{"n_layer": 10, "d_model": 160, "n_experts": 128, "experts_per_token": 6, "d_expert": 64, "d_shared_expert": 64, "activation": "squared_relu", "moe_layers": [0, 1, 2, 3, 4, 5, 6, 7, 8, 9], "router_score": "sigmoid", "normalize_top_k": true, "routed_scale": 1.0, "balance_loss": 0.0191, "balance_bias": false, "n_groups": 4, "groups_per_token": 1, "init_std_router": 0.00798, "lr_router": 0.00137, "n_head": 5, "n_kv_head": 5, "head_dim": 32, "vocab_size": 8192, "norm": "layernorm", "norm_place": "pre", "norm_eps": 1e-05, "positions": "rope", "rope_base": 10000.0, "rope_fraction": 0.5, "qk_norm": false, "attn_scale": 0.177, "tie_embeddings": false, "parallel_block": false, "init": "normal", "init_std_qkv": 0.0431, "init_std_o": 0.0536, "init_std_up": 0.0617, "init_std_down": 0.0617, "optimizer": "muon_variant", "lr": 0.0074, "lr_mult_up": 1.05, "beta1": 0.95, "lr_head": 0.00903, "grad_clip": 1.0, "warmup_steps": 200, "schedule": "wsd", "decay_fraction": 1.0, "decay_shape": "sqrt", "final_lr_fraction": 0.1, "batch_tokens": 65536, "seq_len": 512, "doc_mask": false, "train_tokens": 439800000, "steps": 6711, "dataset": "wikipedia_en"}
Below are experts of layer 7 (counted from 0) of a mixture-of-experts language model. Rows are named router (the router's row for the expert), up (a neuron's input weights, with its number), down (a neuron's output weights, with its number) and show model dimensions 0-159. Each number is 128 + 24 x the weight over its row's rms, rounded and kept within 0 to 255. Numbers have three digits each.
Before each expert's rows: "comes after" lists some tokens at least twice as common just before its tokens as in all text. This comes from a sample of Wikipedia text that the model never trained on. Tokens count by the router's weight.

# expert 61
comes after: "\n", "\n\n", "  ", ")", "\n ", " Website"
router:131099130130088105100130136168139103186108145156130185083120121093139086108082129167130117133153148101131106147147104170133141123125115156132115093114118114120162081109144143162116120112122115152105129139126145142134179183118125122117092165137123128115158107169148093121118109107109108124113109098131100133129127123131162168113130138129099110120113112164148104109108136139100075107160092132101175136114145134107088121176144109124081163119156093121146162129140159136151143163088121
up7:113123094150148101087099123130083144087110134107155123127160149146110127117120120149130156178121117171109130150162161124119186132104086090122179134126079127116111111125135140090108139168133096113165171118161134144120110156106127081085136140127135097137176179127127135155134135145119130124125106162155180106126127097115123147122121180108160112101136127082094140132119093200141103090134112115116119099121136147106111149103118151136135133107134135143106137185132123128123126132128138
down7:128138156134122094141124143133140142123114127120105130189135149118168129107149168138132164117104128126144099125155125136116114132176154120138143125138113142181126118133168106112116092098152148145109128189113081092109156097101134112116131112123142172131094103139157151120177124084158163083118148134129103111090126149148135110156127117139130142142085110064114153124066171100144130121156136135165078117113117093127104138124112133097102085086149163086151136120132125122121111127099115
up8:130147109087107173142165122112110071148089147143127118105190110114117122101167159138126084124178159126159127131081147143161106138141100161148117121129150137099141138099131084173114114125152134119113150106149075136128181132092101119112140129130119179142109118159109170091119106128150163168138112126150160121136148144108134103111107136128103109113143130133144119128144094106143111096141099113126138113130058133149142134128130188104096156118138110139109109104162139151111113145117153
down8:113135112107139117122115125108138145141158166117118141170157092112129167127131110129138129123134102155097150124126148188148100126097142134098095146074130142125143115134132122100088130135117151112138102100117120145157096116073102141104163102128158157137127096154122122116158133135070161130141107184151137092077124101092143105142144138152106132130102111154134109137125097072154116115106183147133118133136140115140143156163143104123114206135122094086159126165127112119125121178157140
up9:163139103142094142156131143089115107115120140137136128121133139133126116080104116141095097157165140102093154104151099112132139114117093118088120122129156168125119137160168150144091133134131107144157125158139158107133132182091082095113160117175131120114154103153132117115108116108168120105188077096141174114072126118147085124125157151114141130117120120132127108141084177122118145122124111105125165141100155109136171183158131081101135137127125135120147109130147097137151108149150157
down9:120175155111135138190150124124148142123116131110105104102106110126159145142112126138133141097148101085159155143182107145093102141124112112178121112123152120105113130137105088143117138125091113144178125093123101137117131127089151130129120105121082146146132106125093164100141129138093123137135179160129155125100124122146130114061094115144157088138160128166140136110141091091133164143151111133074155137121126125111125184115121092107107134122096133161138110150182125111128158146091158
up10:142071153087137169122148120086117137143119154143095172093107212124129148147136123107124117120117116147104122122101138122152137110138120099120144110135162083130138129110117107149083111126110105158146105174101138130147154159153106136121131146100169110161114116157123109149097133118170150093124134136138142154156118129178151118129113147094088166136135102120121125099159114090151136138132116180105159091107120134126131137162063127095110150178139085120151135123148142108140132098135105
down10:114167136142184137122127115160103150140157138139153129146127090121118138102127168119130125120125077145160069117139142123159092147157115083119129118141127145107118123083114107108092128135144171130132099091149150092120116138096157112156097128129172139116146159114117173137130129142122112095133136087116114125126151118126108093109128143168120121159138174106134128139125117107105179100099125118108118146075189122125145122149154109088123126117147147056139139124158079167123150149120082
up11:136081141097127126146153146149129160123143097121118190084125140125169120119120128138080128130104146102109112127138140081138131166093130078136154111111096174137094140112173120084158151094164133122060139127165138140140105143109129128128157134155112136117180099088129107162116107134122129126116115128155110074114158158111140140127118123121120084113120137123147151112105084165152115171154122137138091143150144128083144112170133141089111141150118135127147126144166087123113116168125136
down11:164107096137143139124109117115109137133085122097145126110119134118091143147100158121133196158114122134169146161138135118130134148099132060054121129154100106101132128143150134123069114143106085146147098141150132124150122127156119139089131186143116132144144113138149163156169116142140119107103129098171112103121120140098131080105129090129152115162128120115086115131158135085126100111155114118187151127109109144141134134123105153114118154142109141106108125161177121131113131088159159
up12:165130156111096137129132132121095147070107104116149150148134127110094146105175143101124150138120154138136118080120110169088080097146118134113106098099102158122096126105105167116102155115154099167136136119121111164106108169143108123143131154150119121115123102132173124152122178108112092133154141126141132114088115144165107126080153174141112131132108156112099119138137122172114062140144144156111152097113092135140126187176138107122122147087124109120112147149152146136130141132124090
down12:134124153090119131105132152121147139155120139097158163205154156124155109143116147116133108086123134177161138119093098142117162193124143091116100131106123150137155131139083138142153139140096129102137174103176139120141117104104124124107110133121137104152105121133155122147142129150157127120167124102117108120160154129172176138114132153154122107121155145159196153151126103059126122132117113122083152095089103146137126105106139119147133124109094123096112119109145149104146145136106086
up13:125081104137134160156168145145105067110122159133141165095110136149109123140149146181139149126145108083103140118132129135170145112124085136119152134136113158094136095094149139114108134134132133156138162140140114084143149144138105112084102090146112121116165138152146101110137113141131137089157155142146122101138110133056080136132166139156099111086175135132126143128153137134135133111132076160131144158123126128121160130141118117123095102154122140139109168155110164144109165113124054
down13:139133144122146123099161181156151164107102146147124160116145145149141146139152134144134109130128112095091129163105138119164182128121097126132126128145142097102155117166084115113122087109092110103107106078097164096161150133099150124108146154154143107121139133128166144156154159112123131162114178116116150110091092109084083096113167141155133129147127112129114177118136110124121121145111121147126125085143155168122063158152116123152110079163140111147154116130090146116127148149128103
up14:092111164134107157127117131107060151093096112135105137152133118092120120128095131163126124119100112162168121119141091167139130120086115173097150095132128133119136141130132097092094141127153156130146096105120050166120134165165145112101125157155110136138142135145133170115148119154163124174120095134129127098109107134109069185121098116124105129123111144124130119158162141136110117091091111130108107125125098123134135106127145144151188156146138148099139140141124160111160160122105100
down14:134097126140150091106143098169121124093123094142152175154167093093099137112153095152117121131170151154101127130148094158107146120124126192151119094102122127120153106147122117142161107129170124137116133130097145166133150181157162106105108137102115081116088103098135082121128117119154123143092161144135171132151121121115121117138091085158129128166140103129073112134105116156088142096125068125155097143084141158132095138116090149131120107134132103134131142137147144125116121146138133
up15:158149120145104127092145136111121145144140094113147124100157130055146120116120120109136112133107120128123107099129166154140148142127120159108111119141131098107149112100176145151083134120171096129152130152149185143184135102106110117128127130113165149147140134159123128153110146152101138148170137110143162129143128159125119139117116158148145056114135131138134121125102131122184094091089093124094127125118130127116113139189133122140100141056133092102138117089117143096147177108140093
down15:112107144084086132157100144116106135147128100097131119118127160131154103075143124139131137073178149138100129145137097088104122153150114128139134031109124121124114083144106158137163110137124125157140130113152133103132120167114114125150104133144143103122135151152127125146127110145117125115121124102113129153108135069139122131107148115153139130113157133164113155110107122144115128137143139141183180130131121143151097154201140118141092137136167104133136112151154146121172120146130047
up16:167092140113105165136169157153072150109073129126113111132117117070146125082135098115095098162123076132124150132153124133147153143134162119134132113079139111113090113150092110141166123123154113147131140097161097110076130104108130084138120141109135177132139110167134169115109106142148147144151139127128132140153126115145070164100133163129087161116117141101125114110122113138130136168109120169158139102114134137102135131181132125135142172126132133146161139075115117128164141111136114
down16:122126116115118112130106126122125143118139122107048149145136127130105064069130137087135154088139154157103159138133142110140135157113106134119116091118153114107155102147112125135139137125130107128139112119136153175115155097140166118168135147158116129136088122145140136154148115136099128105114147111123105147128150108173144180111087175128114145127132127131132112142154103105122103102114147150182145153108166150116111120180158110138130165135147101127117069179130154149099095120150060
up17:103129169140115127139105101176100150100119121129147134094160147150113134084112137130085140165127114072160126114096123132163115102139163115116119141114129140122162128152141192142123087097131116111146149144089108157127143109124123146160101156136071105120089153140164152128104110112156125097194117144173115149092074132118135144122146100090148138107108116137141127186111144090116143128164122132091134168152119132103148105143115159108161124127082139107114126147151128111137130129097132
down17:136126120122121104122119154109144110104108154131094119107113124130116160131130119133116134178159149198156084123134109135105153117144118066136146159169129165069119099154097122108104148133086162115144134111141130211113172134126139129115151140159149141148103095135135120106154122145142125157114132118116126113113127115134151163127125134158146115113137116081153123085138153139117163137173104122165054085118132123150139099144117117120120146136113148145158094137083112146133141108075110
up18:156143112173087148142161137139110157170122160150169152098148133125167124139132145159091071118138081075133117127160102118121114118141115119161120119116089159113133094151047099122124089135115128099127151128150136160143132146117079122111127157131136143133091093109162145092154160113090137156121129074131074135159154118156139150125124117132136149167141145128128106124115129114148139112088121145104139125131149092126120125085115087142115123113111119131164155136127115127168121132101175
down18:106099139175128117115162119119149094187121137179147122081141212099135137159145129126128104088116155119107110122155127117125124130108139130129152112140167131111144102061147108140186113140149163128121153150137159105131081146121103149142141140109119133154115122098131142164098119099113113114139125134133124125069141119128153095129125128107144140077121149106114136109113112148120131140137147100182159154123110115106139143089137098140120109115110102132124144107172066098126099115176107
up19:131131135120117151104089138181119147130113167138140122166111126164104120108128114145133129138123111104137148108142133101133155165054159143120157124122111117129173110097114132112155154119095137141124135121131146166116147183162142135176148128120139149097095121142133115153126172108164155134125128104094114096165147085057124093153075151130094114111099124106112124083134114129142128147170113144066162118141116117130142150126131076105155100139155104112102122120116100097125140125169123
down19:110144100108109125133118122113171149146152139114099093099117134156161132146097155181165125144103118124098091100140081155101094103145086165149130138142135099132114075114165155133117113110121121107091155193130111178113126119139132138149151138149094132128141117101169105127140167099138130157147124155142108112099152099096145138158085120129145123130159123146095124141119123121157094154147175117117155149118098079175104132100128157158133078092127141124121114121094121144147149130102105
up20:104148153080126134122113126155103133137145168119120171107130141101116107124110113167127131106182056127102107122142141159091133139104160108078139200116094113117156108143112103120114144105140150120113126107103105135127096143099114121144143153119155148138171138122107127155132130133083111123116115147119147144161129123142062156095105173133133143130117157092111137100140114122096110129130141141123113142061147112153122109133125141150112145176109089134147146138168160167153082130122168
down20:109143111135150135100106145144108141104091145116125102102172092128118167155149157093123137165159092131158104156164130139147101147155133172128081108082137151155153131137127113152146118149143125149089086109098129140119099117151121123131075124125128128101159159116100090140105128108116116142187130125161180138131140114111157121143101087119109109137116104106138137129129153102123127163134151159167125169177124132102162108193102081151148105094127129133123129087103130114166149116133136
up21:133111071118106091115105123131063121150115158100104115158118107124127156115097124107188100143145118134131141101130089114141127166121155118158129116157135136127143060132131145128109135127148114105161125119125139089167125142092107172174099162094113146150131120161114140141139142128118118112134145097175134091141122167112131146082134148153136133117118145115134132104145123172104132171169127149135099158104145097099126158090167120082139118164136151111144180122156128085134144156108152
down21:118131127136110135092137077109112116154122132107090113132085133184163145126153155154118107158083092147112123096152112101136128142122146102136146096115133118118101107111071129138140157142167117098155113119090163167118159167154171102158078129123114151199103143091123124113107129104111152157152121147099143086144135152128102136156113123093124108119130137158137092159133092143121120126095127142106111144130102115120185142131115135152141124134137108129162142141133118095118121148150201
up22:113148155156137176097144144099129136120124129162156112108120116119116103114106121171131107155131094177141173132128112135138103091145120099134133096138103115156128132128119128152116085133134097110130174078129134125170144144106090129141136094130092133113115147204172153140100120167147087179127147131099119130109074149113127139102147122129111128121119167151149135109096102092165143164142109113096159151106123105103144132163146136128158130115147150101111118099104159127110145083180152
down22:118098116158136141117113151128131147139129126106172138203116136117070137125115109132132136111104131171116138113081153119154130137130106122080125148124105095147133165124128108134072098158107135100142131135140145123117138099157141162102114094103101179135176151146099091126136120110157121095130153122151121108127117138056094116155135108169112151127093094161094104165117115125119099162133092151123084085128144143144129136124141146094152156154113138119129147139112165088110154126149163
up23:141159076179105137143095172089133066112106129103109130135135115110119147111163152129160117134139110126137147099105134166137170163112110154121119129157104121141123126083136113205153159155120160115163162125134136129134145167105161145133181113179133122096129126100084129137100103107134108113117124141122128159148134131136140170122130130123161105092144104132133111140186159105105108079129155131099142108113106139133103099155128139123118144094134149093093113110139099169137133159122148
down23:120149117161089136135169160074131122148125129140162133048137123156110147158139120133134145087128122126102106121097110120119140172142110133144093151113122112155178101122099159141130134132047133112111114135124091144103129086132086135130116145146133153143132130094100121106117102145093095137113109140136132098150124164105130152133129131173093118083149121140123151142175118162159113108158152134076141128118117134107158114162107151121145169107140162076146154132127088123164130121137149
up24:138147156131177167135114113141126106143104123155152094122125139105107117107124114126099124112130095093145124095120129076078094094143153086106080118133114076160121118150095148129150166106104136123101136133135102091175157133108140112155163138116119154149117153104152115154112135155208112115137179154117133107131103130140109142148094145134127155144129126105133109142152086129127135100085147147107103139095114134146172085117128151075139132103110149125120150137122105125116176167131164
down24:129104149132127131132123075133130118173108165119140132146129151101111117142124106114094129168119146155113148135116127160106136111159147161189105171101124151150128087185116119095133128145156148117112113104113125155107145125138128142101109118089135153113132087097127127125136148168131117115099124106135139127164109131140095093132095118155118100078142136076128145120133159164140115129128109187105138121097118070115092135128123145160141090123110130174147172111123192113084164151120091
up25:160126111109139098116134103144109101101104143139142084133162110122147164124110106172118133147107137082122141143097153134095100106147141128134108119154115154137141104134135132111147145105127112157150111145167154123122138127115122151115125132153116151101149113120132101125103120175174107165124120133107133116120102100134042157093110103094109158126170127118091119152130189074116103109106126147099127159148102120164109131132085124119105142132120124150163110164183142100092140122199155
down25:092139131164118109115145154077089151109122106141156140096108111131160109145114131142135109116164068152129136138138113116135130158122113097096095136108145131174130151154130131112140154123132114172155149105105170154108140106176146185092151132155156103114166142155136123116142136091125114139122159079121145114101167133131120154158124088134109120133128159134131151129150091151105121124116159104125139140110140096073133150149119156158129157144101095061154070104106131132136136162111100
up26:139149101137156150138168162166100154150105095136100164104157142142120104119096121144127178109106101153136083142153131155121129119144144153102148152184107095141122140074132148107118153147082140123127137134109098155086117128134140139124129133136126128117163078087138149136121090092089103159135105137137144146107163088144134126097086179145153143137103142115128152163104136138057189123140141147137129097143105131130117088111149115115108148128123142137129096130108142138088121150130087
down26:139142128130117113082115116135120071120126191154149115121137152119118121168094131125116088092144123126146138132155101126094163122120140083124136122121149137158135125111118120158152144176082156091110123147136155131128177094117139140131146083115130101135133144181088149170099101118171126161140126119145101122126132137109121124110127140176126092086095151140165120130130126113132111137102140169137093169125100180129120178152115162100084094103092153120121107138103111114145168117094135
up27:197125130135107134146137105144094170154092106149093111135097164151080115108141114104169139119127118142162148126135097160174112147157147100144147141123143062159121082109125126121160113129112127136133057125130113082138066146143129139133127116151144119131128119102138157127148178106136122139114105141126183132136108141118165089142156106120153128114127203149142113136144109112115134121144096107081148125097110114139155114122117159100149134105097144139125145145124127081130145106126143
down27:127151148141111067140147124130126161158118125148141127139113125131168139137154095156106158110133124105129126138093117117111152130141148101126137155170121129142145093117083109155166091126111135110113102114111143119072135153096171171170108099187077128132145149127134139141146131080121101141177088177119113137168125102099149143134182109098140122151108090118131070114148122128164148136146120122138111115144152144162139110133148110100118124142130139085069117122117102138080131132151119
up28:166080139105142081125112140125113121137129136137149143089155170123148191103156140143120139147138132106132167096143124106131117126126157159145131159141115211089094110147134128106130139128156127127112099119099167114152130100114130133093117114121092145110133113127127119143134132149161155066137154127051116117101106142127090157103086130151136136121128150123180108119154136144124159137160123149113134160107158109134122164110135137083095157149119119084095177101117117125113124136095147
down28:133092104169152120143110082130126140105117114142153115134126166127121112134090075174127155144141127138153105107147121122084164110120150112156101115113086085112159145092130148148077110114162139101119091090084162138162108163109163112138152161100126128102149118123095135104107132115114123110110128123119136138119123130151071135122169097129174123095125139132098112145086176152150170144109160125163122136112114086144149143155148170137095137165146150160134138135141137127093157146123100
up29:153132132087197142148092129158159114120132135100095154132132109162121145141124130142111061130117146151141080125155101135110108126116112131114140115119120145106142110161137163166101134101097127115134142154162104140170154105155163156096165151134137137141120076098126129079103121136182123103130105131125131086136194166125098140150103092091143121117133114108107107151120146147134092153127140125089149114146138091123128116131115118135153161178088127140174154125141134100152122160111121
down29:150117108126129122116102127144136149078158116153150140159103103116119165095136082137123149158142119121109137135130133133162142145145145115093146109125164091177128129134103126148081179177117123154129148147082098128119113119121167111165121096110115138161117139110139114136157117152097107110176154144080182121150161145109115099109097128109184101121109128162132143092108103097128149109147163114127137152124132163091109105074107123144096136150130100150099080115161111111131157123122162
up30:145135158129111139130109191142122103093105112152164147124156080137125144116117167150084093111110136057150090062163158130122077131118091150099120137142116149164129095134142128127133128123141140133119116158153104136128122108162084145160159138163122166147122111181135120118134120127108124101099102136131145139097142111123117179104156106151104111149147104138142077086132160119145107072153148134115126124142117132131155112110171097138112131103090126114140106152143154159119154117130120
down30:125141085176200142109115100163114085107094086118135148138105130136128131127149128117106130114156133092157149161125113144148142140137112133093133102148082133119125126123112103158135115134123118136132127120157121177071182103164122140129162128149089158126107140100134118130159114119116162138128109159179101125130114118152119173139131174158090123162115117112137089102093124144102161147144138141127086150141151146116075169174137103162150095124114113117118137119088114140158120121131168
up31:135137154122104168112100131157105115161135114101178087135160110155122118101138184160168139125142087105111175138129121156140113126113112101102106149140092129068159153128151179157150158104136103083126103101116131134112120153119136120136148125129130150136136099140125143091122156132146171121139102117176144116091119141068081118092111104115141130156101170096093156103122131163114131163131124121167126093152136112145147092117118161144122116121134102144122116149147157127117140136087173
down31:123167110166110097112139127078149163168104110132124111123147162152135097113116127101120160131084139112127125154112163146101134161117137186164141141165092094144123116086084115133162122186115139145113159120150116146163108079138149113146126163137157106086136059093104126117113103136116115117136134133090147165101145141119115120155116138120116138130122109143147162119149120132142088151150117129129122131133111149111147090101093143121081116085161148102132162186147117120138119102152121
up32:124107112125074163203096160145108133117088113168117140107112152132103148119158118107132123131157111117143168136140100147130116114136113142152095137108119148125152124134121127136138130096160117122125148117140137134135126161116114083113150117138089141107103170128146163144104136121124164116134149092087119128121095137110102127127167140077163086086151119144146136150147145103128117099124161134131121156141148067130132069104148125128086181138117101145133121100098163165175154069152132
down32:110123166128132115151123113153148174123106125119177132174118125095099127160147110138142098109085171071125167129138102084120111104101158154145103153139138097122143136123130112147161096137116153167146104135142114137115089163120155167141122106124111126100101067127083118097128121096139138073151143153114123100157134126140126119156122176096149119128139091115165108132162133141150142086129107140118139114124101112166151102103083145134093135163119127098135167134120136153175152099114146
up33:121115167121133144126148152125121119124133113118142135113096098118124149092096122095128085135124134129124073107096171092150083091137127116137117109169137120110150151138111152140145144127116118089135163140103158153122120104106159138179114157158103120097114137157170143095132120104169094106116121110148162158091093139102128165134172125119158153143118129098120131120096139129152090085095153109103134135156104149147147138122119112108114126103121163153185174139134176165124142135061108
down33:112120132155115135197129189160140118104126153195125113114161151125133144119098131108129135132131103123118142136149138091130130111138101117142151090171101131133126110138157103136106132071114150109135120142113132132156129131089167197130082131137118101139147131142148124153110057150136134102159161088157119150106114090121099123144158147113113131090108120111083123152130104128145168116114136133143115151156117195113110115166145097091098143128135102167147103109132116119124132130090128
up34:187188135135121158107138145115118126115134154104135137149154180162125127135120137137160112142127151112148105156145086125153105103169117120114086130114113153114103115165116090095141150077129089107116158140105125177112100162139094099160153175156100125169112118155126148150100075101112116114141116145148094144119131118118113126145125108129143153103108150129143109112129123130171097169113160114144086133121123131137101143105081164105124146105167136164086138080111126120141113158108134
down34:149109134141118166146152090165112107137121137091139126147122154166097096166120169150094080156130172127086126134146141120192155142172135136140170090150139123128116133093087113148128133112101147112126139146123133152135126086137118101160116100128108092069110133149118124109150165111070115133094097133119127132105132148162132115123133182140171114112161124110081141140122073125120105164151111119139108159128138137137103160146114107118133100139123095120162138117172118109141126141141085
up35:115097175173132148179161133094096097087126114124164104151113121134099140144168157142088112151112118091137093135133109122143127139125132169124111130159089078134119148129134132106108169093111105112136138135124119111114162121077164125117101142164131155081174134137069142119089132112134156142140174136167132118090137125093123105186140110156113127111132123112124131143127096106140139096129128139105140108138137123060131095159116156136143147134123142123130129149093117147162135087126166
down35:135137134116110129110127176113130146106108135146118140151135101109123132122120114147166098161131099146106113149101116108120123137113112122183141158132122109148123083118140120156124102164102138146092142141097152068103177133129144179128139142105146118102109131104154154100151114161119106167113134100108143171148120158149122131118132157094113111137127149104136108125139164123098193176091178175096148125080129109164136117114105116093181108144141133169117144135132115102071111152153138
up36:091164115119110138124154096087109145128107126156095091130068111099153133108124125163148127121125133096149110076121094144121130101142107156200148112152111115183130092133143139125092144156144150080117123149107117111142118133149101133111116143152181087115160144138139121114128174146163100117120133131123154132107132125116145150145141145178145142136138118111138143095063134142120124143120074147118153121109142126068142127138167148095124145133124139136168165125127168117148113145075120
down36:124134112127127097108136121089149161132116100133122110089094121154128150109120095125100134093115131112157147150110121093111173103141108098130088165112129147093157126132090108137164085138122124116175110094179108108154111137142129127164117160164182129143113149105124141162160152114126145130121184086128146101109109130142100134112123160114125138114129176100163128071132171154115118130129178166101134157172113096144151129116112139154167116136112130125156099140090072141126141127129133
up37:122159136155125136172112104094110164152095124102151114088094139125107122096108134157125104137126140112083127144163120129152126132154151102113177131134058133160128152154133078150116155120101106151104107116135119050133163128115106148107153124107153122118171092133105087130133106118143134140136114142138094157108143141162130176137127134142140155117138155123115162173148157155127151081115176147100103087123153124149145127130152165115080160107123133152088144118104142130095141115137116
down37:114120078142088160136164102144089142127133138160132102142146183134096149131113147171136117099054164132113141107128129116121173115159115108100093109133129137154122121150131158159110152099121108081132104101096107134138136171136131118149168143066088113091142164153156112149103162137126136168129113104078110128121102102125132108127111181141130153173145150140091134132133172114145133168132121128134125142110144070130119163144147141119154127106107113117124089124141139157137126129146146
up38:157117140116133168130122142146098078138105173123149142111141107149132126093064098119137124122179103153124119109137145132101103125148134134084178109144118074143153138106151069117130154142106150082157163122125132189110123183152156170148117174155141090119111101153131118119127118091111138123168147156108116140083136115124120100119103132128115132123172136107110076138115126127140123145152167110108138127116121142150156158137094123094126139116157120115131115115115139169168100118127168
down38:133153119126121097141126108124125120118159139122092160110122106166151142106139134163097129140139093187137145127136157115112129137162133117098143080122142177118118123111140173093093128098152176112144090165103142117113139137132119090122129130150151122130129153115125149096095142107164111132090128070141151086103079124142153142133166157118118134131101089122195137134083151087127161145113100155142140097082129124106150098154127126130150167116095161129113165149112116144101135164132092
up39:188127112083084125118133126123096089106129152125139159136103158123145138072114119141094120159164114109105088166115126158149153115136108123136152161115131162128181082140156079082121130128122129155135167106118112159094124130142110155146082119129136110150144137147137148151155127105157157094173144126135114142136119112125070143152148109168155094150189128123160152120167146093104142147110126145097126106144134116125142149111106157082139116112131085128138107120142115094112156119128122
down39:151130101115137141132109144132126149100109197164122130130122071071127116155130101117149119123121105118171142120154142144078156117138137125084136078107131151140114133118131166110164105146104081157149101124087107068101173141154103144102126109143112133179111129126116144094125107120131148121125096156109130117111097173137132126147120134133090142144138146121106105082161155158141139156115162123122096168115137114121134138136124107108163154161088101133087137134143081118111134132177109
up40:156119105133114121123154168143101131160111128111109119104135102086116131125152107160152114107144105111159138128130133170121151117066113148170104108105113117104127113132124143075107139175155121129123092130118172105145105085120112142119171173142118142098153121165111114139142119114116098166123134149153177140112085100133105185137104177121109093099090117156134097165118157134121107102123128096096150122113143078126123116168095083122128122140130150135159140147157100170139150153141134
down40:124146147124106133099122101083082096115109092118137129164156095107130140107160141108126157158123143109124125084124126139143125119091166139141133118191147127127141183106081121133074156137118097189133138132122120094129130118113121119117112122130131119175109136162129114100140123086134121169141071112173162131118190122108113156135140124181111123125153147178159151170113145138139145118134104100164121118155138127124132106153194111117130099144097134139148132109123097142110131151137149
up41:139125107114121131110152155155101123145179133102118113104084121137099099109135132122126137132123159121076123157073120152153119146142122104141159126117149166137175124123108125110147169151188153145111149110164127123132126085118122138103113107138167153086141069124153156095150118130119138134081138147081132162163125136145110163133137150138210143101093114111116150130141142147109138102133126100093149141103189130137084126138078100167119093126136109125124120142134139093119134137110130
down41:091098157145130185122135073114166129159118162119152097105116146114132130121129090150122083081121169134120122112139092150090121145115146145127125114110107129108166203139172177120152117127146146151161144133155140167087139126058123103171128150096104134122102145131126118112100150118136157139069118119164119094133124095136160104121111158112141126131138088149143122126133131120111133127134124103138147119121138159163100127119140137153135122088143105141113165120135183134099154153148110
up42:146120136120082111085115151096120109112111107092109136073131135086138151091126155142151135115134134117206111133134184132147155094111114127162130101121114124099139154130120109098134096142119155115134138137105117084112107163116170172119150186152130115107112099151090113145158131109143154093147180149159152131118154128125078117117157129147141125177133125147103131143148130105139071125129124121076105075126119118137145152153148129133140143133118123099138119154144138139149138181090124
down42:086160148141102122129137077134104149138175124144130120140140157150105159151106184148117138130135123130122130126106100157146100097087145146120139091123102115131123154124140133091137119125112151118122144157108124104101108141094142169115130125107101175137177103140127118128102171176120147123138118103147094178160085154132147118122140099105166136144160110073147105147111152126142169086143144093088111107115121173119116138134120061153147129122148156174125120126077161107133112146111128
up43:145126105134121112139149144147080137130169095160160159124153136122122129162147116155125157117160122156120125133155140162095146101108115130096111135124106133136103141081132112157109144072121116123133138133140168100102151128164162065157137169112141124122071123159094118140098109114065123208147124142120119109126166140191131179112132121083118085117134145118125121120086182150114092110116125151127118153107139139144123094163102128138129127144130087126112125120142125119117111123113130
down43:139141103111095072098137090132156166119155127143112155107130112116104172106124083087097150113123128056099153152143192105122104111132132169161117107150140130131083131156107124136140114140178157151095112123124171140156150086176128122154111111127137139129121150128106153150129141136164123121131144122113095152129097100143130113110170159098129146138092162119121140136132125099125134131110116105087115150151117146164124101096109125129135153172134132142091175132087121127092091122107152
up44:149117130119132176125170154088136123138128171117071122102096153105152172144108107106120105122125164103131136119167130108114101144096106160169139149140136114182143129114125143110093137117128096090106092084140141119152135126139096132148102131158139094131188106104156138163128144125131115129102135119182146104129120170120134097121118141148119160131115117099093121164132107150129164111071076133122158085158118099125147130132097109089121156132155131159134116136123141173163167121110123
down44:167130115125112140073115096139123147129130171117143138092111136133142163155137128095093156134111114100123121126166116094150144171105116092161078145150150154097129151131101108096155122124126102091118141141140151158152124150119116173136141093127108149158111107157114142122106156182141161102087133102147076127126134126119171122104089075096128089152152161151129139113098121156087091099119135140151137105104140126156120146091104130140143120165153147158090165112120115126137134170127160
up45:158116128163108162134108135133147110141146149125149139117123141092144109146139113132108154116137059086152117153137129116161115092130177129148128158115156134168178135109132119131095117104159136139106119165101092120158110108107183156140136122165119139100146147150186121103135085098129102106114154156127122090098078095119140137142106162158130148149140139111141107147167169155112065139144127115134141145096163171135149117089107094125110141090142128098137128116139088131143108120107102
down45:160185115107139140113103162104113167125123095140096144116119080148134113100084098148120141146114144118112096126116146138117126103110137093129096130146119104152108122131152140118133151120142108096108142101141118136108108130135139137128075143090141166150116171112132169130081097121162143161163114160145093142132150171137143139152121125111141094134168106178097141094142135101126079111139146077148110126144102149132144119167164130134176154118112121182135166134089099153179131118104113
up46:130124143125151119141110112133101126155093154166110138146118102112140106094145142123137100129100125119188162135183114118128101148164118110107135120126125164107140135124133149148121123150138129113131138153141166153151062126145131156113152137096123159097106109143095169079130092140087094110094075114134130130171127135091113142154118138105148126095079124172135101117111136129149137125134125155155115133078086180128084143139118096135121144154146079152130164113096110150170098146146163
down46:129109151125177095155124109078132096129112092108160141143113090137111129107092087135123134093107183153112139126110112120147139141105134132115130117120132103115113174116099116140123105143129116161137123119159093130101084108123154112142123114134124143098150164117159149115123124141180135133124128115131108144124115101168158128150090143115181098139156161166092170102106122124108137168089143152199160137147152146137112129176117145146161123079103111088164136123156143112126076139106113
up47:100121133127151133120141120130140070137133096154165082139143137175104148147137126140115115177150143125148117129167124166121144147117089134126152136138107148130117150097141123079073115076113121128143084116091136114154139144148156144142103111128154135083104122114098124133125114166101064104168166092192111125163118108112128124170127144151128151131128125144110127166123121137139070126112107109128097186098127134107108190102112144141115121125142137096104145111112121141163160124117123
down47:111110116137108132135148124153136109134125149155122112140116169102124145098133113160077089131105153125143168141082141126127109143132160119130097169128150143121110148120154104166126180167136114131095119114163119110128120112097116093154176123175115121130135137106134096105160135114075153084114088122121108097124124103062088153116101163095106164154107121167195147147143125136157108074121121125148144159145129123112159099113153105136143138146131148113127119135144147152118142079150165
up48:138138172110129131128135160124088121135095133121134131105176115105101143152135085148136167137111133097111105123172122158128107162114139109135099108110118143087101164124114114162140137130140147138111107124121120115093143135138091100120112140157159145155106104170096175153097131159139129147167096066145133173106168135116091147124154173088151110122112121133135143154150151113095139101119109127067120142112105149121107158120119123144160124061148119166126082095147102119159150164125126
down48:140121116100121117152127139120112129115130122099112129093088111132145144127143111155147132113141179101106172113132153103144115142123097148170129142137142151145132161124113140114124123103124154157138140142110112063120109114088094167140153136125140143147107167129186087105130117184131065126085164116181106124119124152134137155102123107140133139126086098098159131135137124132124131113169089096135124077095131085155150154152132135073149132086120169164160136147143143153119110099123161